Experts of a small language model.
Size: 10 layers, width 384, vocabulary 32768, 79.5M parameters.
Experts: 304 SwiGLU neurons an expert, 2 picks a token, a sigmoid router.
Training: 487M tokens, 7433 steps.
Below are experts of layer 6 (counted from 0) of a mixture-of-experts language model. Rows are named router (the router's row for the expert) and show model dimensions 128-255. Each number is 50 + 12 x the weight over its row's rms, rounded and kept within 0 to 99.
Before each expert's rows: "comes after" lists some tokens at least twice as common just before its tokens as in all text. This comes from a sample of Wikipedia text that the model never trained on. Tokens count by the router's weight.

# expert 12
comes after: " ", "1", "2", "0", "9", "–"
router:37 44 62 40 44 54 48 39 65 60 48 62 37 41 48 57 80 50 35 54 37 50 62 51 52 36 54 52 35 23 38 48 41 60 40 47 43 18 29 57 28 26 37 54 59 30 42 49 52 28 54 84 29 65 59 57 39 39 60 32 57 42 61 50 50 39 49 55 41 63 43 51 53 46 52 36 48 59 66 23 46 50 49 31 54 52 51 58 67 70 64 49 42 71 46 41 46 44 18 54 17 53 34 45 39 61 39 33 57 45 56 50 46 36 43 54 45 78 40 51 46 56 66 61 40 43 41 51

# expert 2
comes after: ".", " |", ")", " =", ").", "W"
router:52 43 66 58 36 73 44 40 61 61 50 55 56 56 48 67 58 75 38 46 23 42 70 54 50 37 65 37 56 43 40 65 50 59 38 42 55 49 39 71 72 57 54 47 48 34 46 42 61 33 62 80 37 51 58 56 56 39 48 24 63 42 57 52 52 52 38 45 60 50 45 39 68 37 57 51 40 58 62 27 39 50 38 68 36 45 61 55 65 51 51 73 61 65 64 39 49 51 28 45 43 37 44 41 30 60 59 47 46 52 56 52 52 66 52 44 55 41 52 57 56 61 82 57 29 42 37 47

# expert 15
comes after: "\n", "==", " ==", "===", " ===", "===="
router:59 62 61 46 34 67 66 52 66 65 47 48 47 53 43 61 45 60 44 42 35 56 42 70 67 27 66 53 39 52 46 50 40 52 46 44 43 38 43 44 33 46 43 43 48 28 30 39 56 44 48 70 31 61 57 57 45 29 31 50 56 51 61 61 68 49 32 52 36 59 50 51 53 37 53 65 58 36 65 42 65 60 49 44 43 26 51 53 61 27 48 45 48 69 33 33 54 44 65 51 33 40 43 39 60 63 48 44 58 56 56 68 28 44 49 52 45 61 29 40 50 70 58 63 44 31 52 55

# expert 14
comes after: "0", "8", "7", "3", "5", "6"
router:64 53 54 30 56 59 45 40 67 69 38 53 55 31 54 48 68 69 41 44 27 67 53 58 56 32 76 57 57 43 41 43 44 49 33 22 38 52 32 51 58 40 27 58 40 44 45 41 53 57 72 65 44 54 64 64 42 38 47 61 52 72 67 57 44 63 46 53 54 52 56 48 55 51 67 52 53 62 73 28 53 50 38 54 44 50 56 57 39 61 60 60 58 38 50 56 52 39 33 39 18 59 59 37 41 62 29 40 48 53 54 32 41 38 53 44 38 87 33 59 50 68 51 56 49 40 51 54

# expert 0
comes after: "0", "2", "8", "7", "-", "9"
router:47 51 62 53 46 48 47 47 72 57 47 52 71 66 40 66 68 69 44 40 44 55 61 49 56 36 55 53 62 56 51 38 53 53 24 47 50 47 36 47 47 58 57 60 49 32 54 39 38 29 56 62 50 53 75 58 63 21 34 46 43 43 61 52 49 54 40 47 42 52 52 51 54 38 52 52 49 42 59 42 59 39 31 48 45 39 62 51 76 62 54 52 47 82 60 40 51 43 44 56 25 46 48 52 52 57 28 48 72 40 60 54 35 48 50 36 60 75 35 53 41 48 49 70 51 38 39 61

# expert 9
comes after: " ", " (", " as", " is", "–", " with"
router:52 45 61 54 37 53 54 46 62 61 37 34 68 54 40 55 61 58 39 37 49 55 58 43 59 47 56 66 49 54 41 45 46 59 60 59 35 43 27 75 43 55 42 32 43 45 57 34 60 23 56 58 36 66 72 59 65 40 66 53 38 54 59 69 45 58 31 53 32 50 33 41 54 44 41 48 40 54 48 53 63 61 47 31 39 60 46 45 59 78 52 43 44 76 53 42 45 32 25 33 40 57 49 62 42 51 52 53 50 49 64 55 44 54 50 59 43 61 37 61 45 59 64 62 37 36 29 46

# expert 1
comes after: " the", " The", "s", " his", "The", " United"
router:34 51 56 51 40 59 45 38 75 63 57 49 40 43 44 64 91 62 57 45 44 50 39 50 68 36 59 49 39 69 46 22 55 58 55 50 65 51 44 57 45 41 45 69 57 29 60 25 66 38 48 57 47 54 55 47 66 30 27 46 47 45 78 65 64 62 39 38 44 59 43 41 60 56 62 51 25 53 74 44 63 53 51 59 44 47 68 58 42 57 44 49 62 67 45 46 53 53 23 43 27 51 49 42 43 58 39 53 44 62 57 51 43 62 54 35 37 50 28 60 54 68 46 33 39 38 42 48

# expert 3
comes after: " |", "|", ";", ":", " in", " November"
router:44 58 51 43 44 58 53 56 53 54 46 47 49 57 44 41 57 56 39 49 34 41 55 48 64 48 66 56 57 56 37 40 39 52 46 52 39 55 38 54 62 56 55 46 43 28 40 29 44 27 55 72 43 65 55 72 80 41 39 63 55 42 58 58 60 60 46 36 56 43 37 46 54 42 60 65 47 42 68 38 46 56 40 61 56 51 80 44 67 73 56 54 78 37 44 44 50 38 13 62 64 45 58 48 46 61 37 78 41 46 52 52 38 46 47 45 50 63 38 48 48 51 61 53 41 36 46 43

# expert 8
comes after: "\n", "3", "4", ")", "5", "6"
router:52 46 56 52 42 45 61 51 48 83 53 50 50 53 35 50 43 54 56 54 43 47 53 42 49 41 61 64 49 72 26 17 22 59 37 51 45 56 37 54 50 43 31 53 49 11 41 44 48 37 48 82 33 63 64 59 40 28 33 49 55 46 53 57 66 56 40 47 40 56 30 32 65 46 54 44 44 61 54 30 46 53 49 64 43 44 58 58 67 48 35 51 55 76 49 51 51 51 55 42 23 48 48 45 54 67 43 47 33 51 50 47 40 53 50 43 60 46 36 55 47 59 55 63 50 49 48 61

# expert 4
comes after: " of", " in", " the", " at", " to", " from"
router:36 58 58 53 42 54 68 51 56 67 50 56 43 42 42 62 69 65 20 47 42 48 58 42 56 35 62 57 46 42 50 48 39 52 46 52 32 48 18 63 37 51 41 56 47 15 35 30 64 42 71 65 44 67 45 66 42 40 35 60 60 59 61 56 50 52 42 49 38 56 41 45 59 55 46 48 50 49 70 50 55 61 45 52 37 39 50 43 59 76 39 54 38 56 49 42 63 53 18 49 27 45 37 39 55 37 56 47 61 58 55 68 46 47 47 57 57 69 38 54 72 59 52 61 31 38 47 59